Below are experts of layer 7 (counted from 0) of a mixture-of-experts language model. Rows are named router (the router's row for the expert), gate (a neuron's input weights, with its number), up (a neuron's input weights, with its number), down (a neuron's output weights, with its number) and show model dimensions 0-95. Each number is 128 + 32 x the weight over its row's rms, rounded and kept within 0 to 255. Numbers have three digits each.
After each expert's rows: "mostly gets" lists some tokens that are sent to it at least half of the time. This comes from a sample of Wikipedia text that the model never trained on.

# expert 35
router:121165131174081140097084125124122086146096120101095132136101202138118084127141097111147095089156140052168099118083127104167123107162160134153163166064071081150126152131133122120144085178107125048131168103153114129174178059150135115169179128119125069080095118108158122112121136160129091089
gate0:153165110119004045117138110131143092130096054153130108102095182130104172109103066115142145128144107098101108141113153133188133110121147132178200176143118132123115117154124100061158152084093109170098158130122132149105165077123136109127132115138139131157151104156124107087088159191105139112
up0:122104140081134201100108146198134155129041121184112179204100120067124095113113131152124163081145147145117189145140184071113176143107147138163130133121117128143102191083150142147123125117149120082144143193150138143110187091099131153113131164161115113119108097157153100100129078107098095090
down0:174124110161130150108134057116206108172082125175157114129148102130145178123138155093132122120080116129067134070139070078177061121142125148090073112158128108122129150092155185144149115196103118098168129154156177136183127151161104149153118144154097147088068148108093121112105155175164137140
mostly gets: " and", " or", " &", "obal"

# expert 109
router:099136173144122142107124077189117086136124136158083156131073145095146134136104102069132097093105124105158171093124108165164086103089160167175097151065134137192160190153124150118119131165100122104175151119156087128148135070104188116172151126051125091134071128100128126115148097161087154073
gate0:142159111162075115182083084096098135120117121108192120157102132167111093113098111093117104179113168185189125122096129150109110203119148140200117156098121113176086134057133119087142162126176112119176153133100168143076081158137096093141182166092077151106137160128124152116180142130139097115
up0:121180134109100153159108124163207075121106192176096078167109104131137136073150127148105130171171106108142165137152150136088152134166199074172169145119130152117139138115164104157111131123169175111115084175131096108132097083104130107118109125090198158133075177155137163085122146185146157083
down0:150132043051103097132145140135106100128113104122124134133109143104115148120194106133169172110181172138111156124139115166180161107149125151077193168171148116098108109042160106095148129083148121042140163123197124065063146121077129117133142133121097122116144106165124127122108135134173140122
mostly gets: "ization", " interest", " construction", "ication", " power", "ership"

# expert 97
router:142131187171059162140122163115097086140094149125108109111138175131166076121151129131120098141099143114185203123127119169148134156129149142150093152100125100166153151192167130154153111158144130063144149100159072067097100108143162096159172070115093077115076110095159056125151099165104103124
gate0:146133142174110138119112109100057143167049150180120139120184128157185085087188115134138073199141114132106163102128098170111163084136131097122142158110127199130133126111114108101123115107125110142114129137093086083110094130160100133064162174094106150118113199102187111147192149100114111091
up0:102124120053128142109142137097142082117177111058132137142093092114090119158076082113120156039102143149126099111109126079138053171144146159136106074116113031140146128114137111128179172151128153115163089121160123149113173141061150116127113095143133094134103071144104125144116161170158145179
down0:119151130084126109158065113131152137136107083178108172165150130110166094095157173106111158186095125118130092049051097087123103167111153125133205115093116180100201152120116080068129096133060120137134139130115136148134142128123145120124167122111121157151138138076160144201111079153141167130
mostly gets: ",", "\",", "),", ".,", " ,"

# expert 213
router:091137114114128171133120124143085077157129118153141093194076150118147135130098089094092112152088152103171168092154117165113108160128137145109128159070118110229138171131112111127078085178065121086121150113153098150071093130149173067199165107070146089127098091119122118129155121157088127131
gate0:134064091142121157103124103137101041126123144077145107146143082115173113103098072109090090151153095169139131161164127128092125134176118136166154129102144163158137052169133090125110123156081134104114138175110097089160133150158145081235139130084124148045086157113100148111129132161120108117
up0:172105131124119148138156113105139156137161101123181119143091098129080140092112163118129093116170119113153101126129093166123112137169060124133070102145133098183129147069143103141116101129116207056082072085185119094171069153111160080119169170096109136184121130107178124106158127150181139184
down0:092157193155148102085165154126103072148192149153129198140123112135100102142138142087108131167164163139182082101145176162100058186136123146110120177103141119101128096125150109155205199121141107120122178138093157096168105116107151146100117133152067155122164080143138120157180123140172138104
mostly gets: " president", " author", " ident", " critic", " According", " director"

# expert 202
router:124162099181106161133052106155109121123124146147154188149158195189153131086173070107102076094114157087128113108108104170185089129089082108125159181131134139155139123165094104104122133129144150088148152068152115138107093071146126104167120112099175098077093138060136078122139126152114129082
gate0:082171106148124115162107178150118146108096164162153170132150162136172099105053180156070108099128142124143168149099151093112134070126142098147108162102175149166117147103088171082171122173127121109151200106121126167109115175135077091108092141185080127135084128138147153090090106097164131058
up0:155081174103091123153141155092141203099107110047084155149153102114110135115185136117118146123164115189145071141148185089131105133149135169136143038071174097102154174147139084128154126064136135126123113104134167104133131120094133082138109108082125085164131188130152134140169111083131078129
down0:127169068179128162055141111159138145151154148167153096109123078146141167121117120133179130189128102160144112122128099167167068097140085142098101119118113139098116145158173125163067130129048119159135149074108162096147174146208096146124192163087169156109132106113092179138177130123109137123
mostly gets: " f", " sp", " sk", " F", " inf", "-f"

# expert 51
router:159141178130098105106068160143095094135120160078118150113149177124136130071107099101123048085141179104167121111104144156182076122147144146119175134134097102175116163095154090126177121136133149078181205130126102154131166062123138081186177091133115084099101104078146147107103130140101123109
gate0:122170147167083115164070174165123096091155089158125147087168089111168166144165098090052115105150163087163153123149108161147155090145086108137123163094171180182141114153137161140129117147144118167126120114151141105094091202108159118154131109109133152092085168181121125108096101134109042176
up0:171082101101120132126206138123089132174124193130150122154062138097100119148138126158146165152101130151152147133083100107065143142123142132141151120118121084117146135101114104122134082135083143164118073104092131165142152104122110121097122150156135096214144152091154152017165105124137138027
down0:163116146192173100186107080088158158118068122142105106115108157095133122126121147129136168118108156158139138126091180156060156143129184168156144181152123137154156143162114098129133132181111129129171175153144160105061134072158094123162098072209119121106158118153137151070182149120183106117
mostly gets: " and", " or", " comp", " &", " Some", " more"

# expert 230
router:154128113167133121126080133092086094105091123124138164161084182150141119088111076098109126139093177105150135094055080151149116095106108193153155191110092131178161125166167070081132126126158193121159133118147102166059077075130123090175130167111137129097162118080127112151116126125081155104
gate0:131159073093104111171107154133147093204154135117137169119139175121114089058132056163095176073088115119121157091136135173146109167075121058152108129128126144137118163172108107098157111094094105073148116101081155192079119094158131152118127199146123127126119107063143140146160101135123162104
up0:123145163187141114088199126113126116136137103109138094115106100129080064222199146124100167126090095168113116124109102095192128101143133132136086133140110117125141199180078146146136158128123104108126156179147114095143166081109119143127098135148145190072191159159104143152121106118061163137
down0:137139150151134142139165116183119104119115106109180094151139138128116140212089158128124125161048093072085184151156097094104121202091160105101122079131137081063125172176160107121148124081140196132111095135127108093111117125159110134080108144152210131133086123133128111076126125173146138094
mostly gets: " imp", " ab", " Comp", " fac", " comp", " gen"

# expert 5
router:204170160130104117099117113166122066154117140141083109101127117121116111099100090096131055072142132036115142093103110139171112148146109110181180184087113140154121186151181137104156091136096157109168210117165106114140129094116205104123174109115102119119096096095123097147138114112121129131
gate0:129140155114087143137125130186122120172127131076116100101108089181088092160113130104134076135135170124137147124169075183157149168175138111161061176166148119117167177120132165133173191105169106099072123082171120106113165123131136091132134114064140182156072111153115100103144184144068107155
up0:173107136106120142140157119123083103091152139103100082141081093125149189152157128099057150103127063148131054168136105105155155070167117161107180057120143141137085119121127087184132149144129174149081132112176134103176126093147084180112157119092151123073124131094159121182100092089127158102
down0:156110107124144128121111133170072113096155100079177121154125168120178075089088086119147149132132112144092109164166121090174066117123164101161088164145114104144141095194103136106153161125076073114073094138166172107172118121147093122081126150180123168144125179170129148149150076091208133103
mostly gets: "ially", "ically", " more", " often", " has", "ersonal"

# expert 209
router:100161151153096133141117091158090097106088108084144109146068148109119113126142132119142080070073124118174163102145115145147124137114145159188130186077100086189148162152135098136090102138108162112159130110162053120106116087115205089152165114032132085124067134134107115149123093167095114140
gate0:133102125098106117113135094129133033098060106128124134134098204176121209076159135146097124138089159078153119113185152154125163120093175173120109138172107108133147138136111122114073120083143163059117121139171121130112045149133121132100148149096122130105176139130144168137149099159053118151
up0:129144112116136127122108167113151206178070104113140112151145156105107089128121131084118120142128141124146141175155081125144080114135097125126109113144142107194165082168126071073102143069139143132145172125164255114152197165102126079155112075125115161157137057160142111146125108147133149121
down0:185120097167167162113153140150092138128082152132101123106124106115103128107089126047115108131098156101109102102159117117107127165131147081171136081194082117109164094162145128073091072157128104150142103084200107070123136162087158121117102135115162125073171093108104101104127097099140168221
mostly gets: " author", " president", " member", "airman", " result", " critic"

# expert 207
router:149130112169113170080102127181085111119101132134128184144079176147153114106128133083114088145118171108109135135070112191131084154139106157128130159094138093139145128162146099119095099106146184094223133072112104132095122046189114086187193101128162102106135124142178122111135075115113124131
gate0:097108151136109087101138156164042119164128081182119086114209186132087123093086151155099126140114093172077136087129143132113049094147150151113104155104163175129153177150164135103104093117158134116167109123109100122066126143166110124173149121136072138111123141152159157144128104158076120053
up0:142063108104091101120100179179061113155123147066136155127146111079114144085169116158128141090117120104107170147116165155159167110127108141093164163198127124148144133148134094118152157131141178087125137081036120109143118108124078187192162139133111172110145153154148116189073166110082143131
down0:124160145124126181198127092140049097127104123163058125144084100136155094161162141139138117144062099192098138110103165131083146179128185071136186165141112107121135158121131109142139177126137112140124152104165120118152149126150138096071078175087124117121179115120121170184189079094143113099
mostly gets: " F", " Mic", " Em", " Inf", " Cent", " Det"

# expert 74
router:141124181134116146138084094135080073123125153116108177106110111107141067116163076128119080141094156128193157094092119135172076111101173159145115168093096111197129153124122115074111081156086098108174168139094108099166137118125169122153136147060097080122096092125147117078187063151107120115
gate1:107139171096116165169168144101122096136120156146141158121126121075162134105088154113078109172116128118103145053176085100159144168054175123162131072217076130146105146144123091125111096084157118143133163127117091093184142179113136098150130206140101109106111175092127182158124141133172117131
up1:114141119141139147064148107095145137143094129058105089094143142131065105119113102145153119043106098136184102129075167081142137103121087088148109091128142105080179143114133141159171088182155135117173144132221129080145091128142036140121118093129147140149115148126151150116124144172128099188
down1:111109136151147158070121171135197096098110093169107149067111120150175112051142190144162115148182052146114172132125154100072162135095160088166102067092078125094148152146142070126085141129056127144137142184114133153151164166108125166097127157125116098144153103118147116148139111155128118091
mostly gets: " village", " area", " region", " town", " site", " city"

# expert 221
router:122148118126141174092081114141116048161115130101086108171110191159127105083137097067125110107092150113135181130120086180122072134103089179093171141087064116203149130127107081092095131154132143134138189091169086103126129097163148129211125143114095113118094092126115101146117100131130136087
gate0:154193101091060155149110112139141093173107107175146132141138173115101146114076121060107174147137141083109163158163175136163122096115149159150150167136127144188150139094113090111121121179131123113143161065113115111105147165138142145164169097237109117095133173067185112109107097154113131103
up0:151089162159129139143131110118115153138088101131117071145141120175107140175185079063131130134094155116206187147118144146140088089132137102161105102110097039136166159052127100100090136118141071131085152109178095092119146146128178148151154088144186092174164171131122087149124136122097101116
down0:139133128131142171124137146076126166148132086183137163115169186115162128087068106133204133117161110059112075122131121123123115206166109111151099168159153176161145185165137109151140133141096122186105103155133146139103153111146066155098062115173113171118122143128163047095122140148134150086
mostly gets: " inf", " suff", " ref", "-f", "Th", " Ref"

# expert 144
router:165165142107063131120122124141056083129138154139074145101134175158162124122154078100102125081071178074121179142072138136138090123161153145108116154116110077176133165127173118130111092145142164083175187147118138113162073073172129088132124087140132090125116102137163126057142093162087130095
gate0:181137093146092102114151131187131121182091140068105163111152153171192044103104104186146052089094174142131132148110154099128069118099160134131161122135121091117165097120102117105110100189139089094120175164105097122140153101101098116169142068094118134143167106127162108079098172123147100135
up0:148156162096115138150187130100136129116152115106140115118063106129127100127117136139167123109131183127163158134162083140099150131113090181166146051123110080115099080103109106176142110094069147159073129086113152096195073121191162108095181171151138167147108148112088153130214158091139104119
down0:134126174127123147067076116096087127169099093128123066158113113143115068126109065122109143178166149075135171097150140144100160131183137139081124125162128138120111121047090088147108116111147127096094173098108123176060130089184165143123124122100086124161159093127088165175092120096103060136
mostly gets: " the", "The", " their", " its", " The", " his"

# expert 30
router:139120128176095176110083146116090137160042117171154207182107181126115089143116109100114095095098167109176174140092114134184095145120105173148157162123077081132125129145133138132100077161156144120175164075126110107127110137112124087179135099135156103093135126076148112092136122169098134044
gate0:152089082061146097134064149092077177120092140054130180137111088148077104086116122135089091143101109090120045161129099154165110108086181136120116100147087062114093105127111138091084115113113079122125187145177132158099135150116160136146130110143115141156118101168107100117171129084175127103
up0:193111125132127111153122155160124121163091139103095111162140137131032108153196119108144091134162112078139149201156116168170142161134129111158167089125131065127119122132135144079135150066146152116131179123075176097137129132117116172130115118122146069183191112194163156117100171145167108177
down0:098188090114150101141051148159178139101190106138103123151105165120116138130101127145157148171145136132137106144103157071106140103115086187147110166141146082145093111172127126120110132086209144111122189117118090108085144155094113143065132183126158199069131152080050132148141117130166140110
mostly gets: " B", " S", "-S", "-s", " bi", " Bi"

# expert 62
router:094099167141108153081148074140087045159138111146111132150085186140135146117153122107099099101134199119158091082080131130144157139108107172128161146100075097157139157182134127144120115127124157082159147121139148139127084026154145107153165123136118078137075057135129085131130085149122093066
gate0:161140152169082136142142120144133112088163163147142148127074120098167086148058102154124128083138187120192142173136140118174139104126079078090138176146094124086095141155127251121097153086110177118141119110170132110173077124082119114130075132148130106094132130127150122142138093148184119177
up0:163157135158093124182155084115125059137159111133073155179109133138175101154092131094160130069138073117204085088163137135112118101200104117117137138135149123065200149115077133149147081086101108119121127126127108108147106088132091096183138134174145078126169181158156126165119118127150150079
down0:148142151135174110141155103134137178130132103080142122133091148112127124203107115155069133080130180080135185103167172151133203122179099095142064179078108110113152104145163131077099125114146156116086106145087143099149180165106138096200097137107115130164133161128083067132094107163124113173
mostly gets: " electric", "eball", " Engine", "vironment", " appointed", " Coast"

# expert 49
router:140106133135081155159070101129118094152079143138109122183138161146180132139132086118088140146148161119189160056073081131142128125108131155134121167070073138191120153132103076096142105143132154132146167060165095129103092063152128124146123092121163157090076109085101104113142099187080159094
gate0:119073101104137137120087142160149113106158150145076132179131140158107188138119191156124109063123197125204127109160129115160145156123109076149097144121134071102160141118161067114122118178196094117120176139113086104049158098117195115148116130179156142114137111143142077124154180117126100146
up0:172127132134084160080146163094098177076032081039081124104104142149164110090128119100113140072115125119130102143137108156104128162101101122145141090132070220134123118164185121176113153136148085160123133140138105203097120130139153114177150106152094161144133129125106111156129156144158131177
down0:085138123124171137143083143137144183117073144150151177093111133140121110095128079088079180135153130123153075101126134180098105144101121110149116132093092207139101129154101082151160178133174130094067145102118145166123069160175102064112127108208143170126129130116089130119135131083107084061
mostly gets: " cont", " acc", " foc", " aut", " pat", " cult"

# expert 52
router:144113138191095145080079069176068093095152149131107127152089145115144110075145119099143078127101162075128124092106110147190105135183071148154107124144113141181129156174159131092120139147117153103190148105160164116150116111120172113160164141051136075116097091088120134107156113172090083087
gate0:113081178149114121141123103112096139103161097109118073138186132081142159149091116104115099073173105088107065071132125176196093137158069070133137161127145180192135175143131174086134111126094113168140116130196167156136123081145108098111154075143125122157123169163108153132144133169095165104
up0:189108124120053192128131141156141107173127145097157140132140075120095155111076172090137079089059144129139101152127122072178155080176078136133112138168138107096138125184113110123148100133193135108128082119164115154145113090139116048096189083163085085144164134143163106136143154102130127137
down0:114108143116100116115107129152118118114103149171149178145160108115141090112112090121149150131082098107066140115138108070080180099081144069137114155115109126153107125077165072103152187128075158139110146094151128154157057102118150085088069105158112155151155153097166088138162103045117113047
mostly gets: " League", " World", " Cup", " football", " Championship", "weight"

# expert 67
router:139140108174128169129067089101114127167114113148113181148093148139152096068122111108108101130063148073173164159093097169121061127100084178113132172113095099151117158133131116119136063137093143130161158110078101064081065099148121111163151103104105108131125124053165109098155071156112110104
gate0:170111152142156137196084095115126068167136131145088116101069099128091146078133105092165060069132106096072149131116159171083093154197110142115105141139082128121127164150125137152131133112146142187143098157098129125147129166143144125134118151127059101160171113078207146088178072138113132100
up0:166070138119106082139151119128138196180143130094200109151149164111165074145129130074168146126083181135117111133126101077182145139125112159175103122167176077154167085175156099135112135097118080114094177166145159153156126144068105133154169118165148143091083107129111092102181136156095090159
down0:096183129128119135148093122148060132096116147075130129090171139167117154153159116090144028083095140104122135132110108194098180108147211126107153094087137073183148185098122136110110128108126178124118125138118073104142067151113127119101132081106091115119153084134169158146174145147165165105
mostly gets: " AR", " NE", " CR", "BC", " T", " V"

# expert 185
router:186128144124105188061085135129076094138126146095146157114128151135141086149173107076120072139112152089146183108128081117157089180137137149100157153145125068128140179143147058117090138153123118128149148027129131093115064130099161105154133137093127083128145099118129081099172068119100126095
gate0:205120179135107148152115081159084087056123111157214129157105100133138091198166097154093063197118173150124180141138128122143128123107107076146196167145118126078134129117123173094146125106103085106142128131128078160110102147210129145107117083132136142135132133159131122089122113102125092114
up0:121179138094121085126131128206076141069096093131152128132153122167153116165157187050153152154158135120156098113174142086110150146145154201136128163213121127106160149162118106159125086110126139104145150109137158117102062078148126100199125096096156087125125128116148072143138135088162113179
down0:072085130090194145045210167107100108131171111067134091102154166148152147147127163144170094143145100140142164140132125146144104160114101143112123131088147124194144141106143167113119104130060104159149118172167074118142132117165143168115091082118153124127133103158156090092131096134195163197
mostly gets: "',", "'\n", ":\n", "°E", " :", " defeated"

# expert 93
router:167138155158131172113104124157081127182156179088089163171103128095142102112122087138142108151092165082136155090125128162137112117130108168101090153152140080138183126120114126124126103101114162125174184099129125103122062129096181124217188131103139092148114101074138090096169087174131139042
gate0:149117219132193117110095135111077091084123162141106123143129113134162070137096143078076120149078139138107093096119045047128081166141101138113097130150126129071081110137146121143146132130149071112143159117170148143171110116152123142152106174220152138126170161100143126106083122123124087118
up0:121132116120085147188153145089124093135167121110130159147166121076129135179141195166103095147139094123171127108108036138070146170169145112092143137143162111063103107145148100136156075182095129076137128094083116119157109077124111142129153061112145143130104121136108091161178061081121118186
down0:131140129130119121133051124207180198155135149101133160117159081132062127139171110091176209111085105182110117152129131081156123125158118120127160140127115122122172145117098194128120187150187136112137091110176172068100135170117084103120101133122129097090110135096075126115164162166132160130
mostly gets: ".\n\n", "==\n", "==\n\n", " \"", "===\n", " ==\n"

# expert 188
router:148123157150112136130076121123088114113103166125124133110116112107165120111138102082152073075126158112185101098049095219143078135113173137174121158122095107132142134120117117143112084162134113148182175067135128083119097101144179089151181110133115072094141118091137058139137065103116152068
gate2:138187146105123153097092118130128098100189143142155070105107124106124186167143111110153141099133116092090160126118104158141161102148174137125097122176162118156120152171121131080126112153124123072201125063147167082115160101157069214175100091136150095110144106072166085144116119173105192149
up2:069056127126142144158182160145096117142108096137109123130172136161187108175115173173100108150083118171154119145148131111149091188110151137097082104127091143133107119126141097129128135064101108225100114094121131101123105176139199062113125115161116145181117134155108144143179112199116081119
down2:121103123117153116134090128174116099072159190092172127170093148143155167134053092195132178143122132178126176118096116153129147162118146177138118168091162113122109114096142143041152133102160141146185141102114114027113153156153106079095100135151142106080150124122179115142101139112166116165
mostly gets: " been", " began", " located", " held", " announced", " worked"

# expert 118
router:109135175154086134108092143122064080121075174130091112110118190160156094108155105120141105140125148101162165094089093139175162119177116132128137149117157094140131180187166129170131148164142101083146159076117084077127094102158144107209165101120076086133086093078140118134137088155111068100
gate0:084153148167181155104119108117081052135172150089125109085064115131138106126159155064128158125123114133134138110140036155149187108149143158171157123134174110119105152133085163184125102121129149104103144067086099112084131161125184094135178098096064120133089124117170157121122154114182094123
up0:141177163183094162103074109115141094139132117084210125079084106129138138199115159072156121167076073137126140120132141114080140130187123139149117116091201088151124147204167147141106119191122136079073165106107125122089159144165160102080170130145108132147118133129172120100122113153128105119
down0:144086122152105080168186134137137101086109115104096091152134151047107115140163173118101180129096121134121131167139138147063210135169155113095123134126128085154141161060140100175155128147132160136091112145147112138180112094057156168067120134141073097173116165184098144069113147099132143117
mostly gets: "',", "),", ";", ");", ".,", ","

# expert 75
router:187103137152114154137162127116076097115087159096149130162107136119174063128112110100125068112150172085158184064107061150172096156134115141108118182123139099143109149126133141094088124133143135076130186124140103099115090081114140115150176147115106130127133107067193083121168074213126098107
gate0:144114113114164096133156148162072163163096131092122089137090109089188125125174092150093150128088152124136079092143113112148094102098108176162089142098101129113076044121160095082120127176118115122129066086159161120192154080179148139157113166104092197174102133139148120148194133116138115094
up0:121150085076165186098147103145130120115136168121144099134074121129172198159159127108073135110105176136161130128099163044184081084086153101119088151144140071108105121118106143119128119206150109098085115122138141105158184154152142185139106167099166181174117100109122132141124176113070126128
down0:178132175160154145096056141158040158164137129133154106172115067091157192171134161163089142165094151143121113109134143140092118151157116108096132147108131160106147098112080175147150033128087080036117119085139141119104091136138155108122147148106112154115123091109179115113131160139097112150
mostly gets: "–", ".\n\n", ").\n\n", "\".\n\n", "+", ".\"\n\n"

# expert 76
router:166132152190080151160136147106066097078089143131123147157140139119145075128099103108099072078127148115139207070069067154141094167158120144104146168109144095130121104161166163088141128147149142080121158131139130110136092069134157086140173145103141099118141116080171067133169117199105102110
gate0:140179097096144159127128138146016172114140116107152126079095148130147150138111120083121076070163065072138084116129113089131156138135123102181131149142135148122120122101161139112110177156133191172084183082156137158148083140152139108160089096165185127111139180169103072146142144122125164085
up0:094134139164111098154115176076174113160091067127136171128101149137118149097115139168176141092128134105102107127136132174152124156068095121101142128174152130129086132077132070097163099073091119129153097083117170120088158140057158119151171187107080180125136099120113211131139113101108074184
down0:123128095134146095069170185134131072087147079153099093085163088115087144110084156162105118137108134111097209172126123092093130123102191139120114146083134126126151173165092114146090126081096111080082125104114132142111152073187185168113111133104087192165117106096172154166120080118127137149
mostly gets: " bas", " Bas", " art", "rial", " phys", " proper"

# expert 232
router:157155172156115133106075114122053101134126147076126188214114149135134076084096063085151119141094159096137155085138125155130123151146109119117095147107134100142160150097137129154103118122131123118185162129124166082111067112102185088174172139113146124127092092063158122094131107170113168050
gate0:200199145119089152105100092089089146146084136095108139094096114155113179104132115083056095143136174078142111131126076160160155088156120134107131140122136156169081141086151097194156157100104106051150111062173165124149105133130106118170170147112139173111093133136152142092149110126176154100
up0:135200159134134132072126087105115115120111102178127127155100117124106133119117172105088086062126162109122206132098084138119149125141159109168161068121185083114038121138175118102123133103126110170163122119139094140106112105132104166136150131135142221146086185143058152160097154111099103096
down0:057156083161142129121098144113072125127096104070120127084078104145193167130133096106094158142136158083117126137129118151128144085167112142140121074072166150143153138106142100085135135086159148113128172126130140102108152130145216095118158166159077117211043134136108066102103131162107145123
mostly gets: " \"", "===", "==", "(", " [", "===="

# expert 89
router:161104145153118107084076094103060082124116120146120163120084136131110085064151114112126091159111146079152133150079073154195066105158112145125121143096092097131112174135168115086109081110147158099135143122151110092113079108106177113159147147055094107119107110057173134104135057140093087131
gate0:124138127188120100193078100108110129130138158181115158090089130164103127086106133174160054180094118108112133105094138060134158155181188111116109137159162100147168125139140122131182125137145077151172114108182109186126078116158136099133105122032143119141125113087150157075146101154098115102
up0:153126184187061074161117109101130130123161121173112184085133112132079123123090142090152078180118119105163138167090129085109123071160115145100125157101102153103125113169146172143168157188141104075100127124166138111095173120194143099129119112115130146075151119064170120052157122104104083138
down0:146113149059129150142112126137178140080101092113176157139169099124127148131169109178081123088102148162089129109130165166124137121148156157069178102171126120127185136063073113188163141067183082134113149169162155098102125108095138130115097190158165104148075135171161130134100153127081085146
mostly gets: " League", "FA", "HL", "FL", " NE", " AR"

# expert 147
router:147167134115057115116113123142059061135125160147088163089129178175145124115163079078090128091072177081121159102087138138139092158162144161135108155112120089184156181135170110129132095130151156077180191136125135120166094082170116093127149113139145096126108079143136139079140090168085136099
gate0:159122057132134182154128142151117130192125100093110093161137094139118139125158080129079064132146198122123143118139134134104117062107133174125085091168123152072160122146126209150155131102138078148132122159193094150147076087092136177163151153101154085109156125175097149084114126085179112135
up0:096120080083172111202198177128093185159172137090121147107162115200145113095106141063132157056128132122148076124145106112189178103136118129164100121080165138089146163155123124167157103128121125173129086156147111115165085133067118112140171108111168114110101148125079128123106108138128079107
down0:097110174218127138168112076076105116109220149108126112138134171146188158160101133147147169139116189137099187121132144172078166149090134173160099113102116116145122096161120086150149125142116136115102159145119149150125135102222120156094085194164135134102111129118106127153135080143185113121
mostly gets: " the", "The", " their", " its", " The", " his"

# expert 19
router:127123089184119161092096113141053094157098160156133181140085166168111119127159063050133104113069159088146113140119081165151109145143094166127167138137128090122103131151163113137088102113128138112182142082084092057073085086140176122168144114100133098110133121113148085104137142151148111060
gate0:198100106163085164117112163139045110134119094150116172156062107113092111101188103093100122132087108030154121178151123144168144208150181136146117129132128112111110097148110096069130132149162134099144130095134130098102100116161141179203121096115137145161091167162141160152145137140146126106
up0:160125169141117169149112160123067065123124118177135198120086160114149092091169139148169144117121098047134114121151137152148125150132188118113136082169140200116087089184114133072094137104110137133124151148091130146102090078170191155102109061168083143166112170099132141101149113142124113086
down0:072133134188170133131088119116064136114142167126060126218124142083146137154121155086079139145128137166156160130138146112178151122152090126156143085132147146132111135138154175146132142105116073151153035144143181160140122107102060145097127122104126115093121088150095159218115125078110116089
mostly gets: " W", " B", " Kenn", " Miss", " J", " H"

# expert 242
router:143113158169107124134100091076105104126117122122088152158122168189144122077153108047133068144112172103177148146120065150159076119141120159107122169121082101155117160168115161134127117140135145112145168098143146109080084079108165097166130094076083122142087085060161142115104151181068095095
gate0:150139116108112103173186074128124166169105143074102156173161131193161154048151171086114115167166070128153120132103150085113128127092121135143123109112106148135121102157146182073163131121090067139117147106178178119135153166118141130166129130140099115053148135052151083086130104181111113099
up0:137124090089122105125101164161062154055139121167106097179147093106121110131123160114116119196128078143108159086121151123101198098096113206182095111125137140107121089134107154118094180189141123114142110138142117181154172135158177122145098146104088129072187124069123163079129145080133094131
down0:125109141155062122133105114094155109096128135160130055066105136135100099133136155137144159123144153120139139143172169082151123097134146163163179128146127155089135171118120103124096086109106115112086141107200179167123104111212140122187132194074095097136179148164055167090148108186129162123
mostly gets: "AT", "BC", "FA", "X", "-C", "TV"

# expert 48
router:168137178184082120094102103132070078108106159162114154136111112109139118098122110137141090147107146110125175097128091137190089103115110183179116120112120148187148142189120141125108105199088158097191199116115107117142104109121158092156164144043142046132126104090124135113152132156131111083
gate0:149101180194097104149146050151118172099137084108133114129121134194110144094108108189085101201142126121085112132158089136171142169081118124099161095132143117097069167192111107120107125153165117099151115107193079093127108097170147150124081102139104153098129100117132083166180104118076128135
up0:158164160113094194081140055092131137100133122129149144094182163120125085154075190129132171159117191133116138137109120165144146153149198143127124172177121156132155067062095165142147129153121163126117120111110153166093110118104171059090093130116144189103132133092100108118097085129152175084
down0:112119140095126151109121144073138126182142155125056088107174149100113136156143178134142117154115154133223116091126088173190099161139091118113106096130135131118177132131152144153081148179132108153116177095111115097211144083132127123132168145088174068128128212079129089116093110128171113152
mostly gets: " football", " footballer", " professional", "weight", " woman", " guitar"

# expert 71
router:150127125155150126077110108100082078128116129150097180154119152137134109073134097101148078160091144039155118148100081141158074108142091155124115173116100095146104170123143143111111066140133179147158139091149104076077098108130169130169143132064087099121069109061183145109140059132111130114
gate0:161157158022109159135146098174120104093129127072118146130177125108168123126094117191162047108124152128149130141126092153115107144131128131123092169100132165159104170131169160129103046115119103194127113108107101112132118128142058119140181154156084086131061132139137152075152083080144120116
up0:146094139152144114170145132115156164134150113104146145148135130135191142131126175129102129077087087108178115096104096122059180177063169102108103153122133163137127122125068117110123155085118190094132159158104139128122081113198165079061092132129098113213131158171064110087111103137150108148
down0:079128175124124113119104170157167070224096143139127216089102120112202113128184088127100141141148108163129151105118130087078146075130106161114116149127179159099148107124165121102018183118148122102136134140138121085147080124137129136160080175133095155143119117106111153142131137114147157104
mostly gets: " AR", "FA", " IN", " CO", " NE", "MA"

# expert 248
router:168167077143088127112058122125070110102096102101140128129094155165111114097131064107051101130114138107142153049106101146144127092139128159153149156099136114227130167159149065066115132116141131141142149117160128108093100098167159099120190141078131093126111139137128090103171083181109157124
gate0:070134136121129142066131121112135115084118098173169130084122104108119131112159092090137188148110116132131214144088080189158161206139098143150144141142129175171143118145153113063077168151158117098089100134196120133138148114117122116101162185149127161123183199132102140152174100116134167164
up0:144130161138103136135103161057117177135126109145087167138095098113114126140142091122166093133114095111138105202078150142092069101087095159120073109136121052112098160107113185181151107119109112119140052087160116159146087132113112096192072102208108145104086151084121146115138169139139116125
down0:150120182134098143141201139120106106111097100113186187082157151083065168086158143099100145068130164122131175141117114139173115162140175091073111098089131206185089157146114164090114149178129113098151148114140202114125089123130130126184126154136116152155156149123151110149179139146083098120
mostly gets: " ed", " gen", " album", " story", " Original", " review"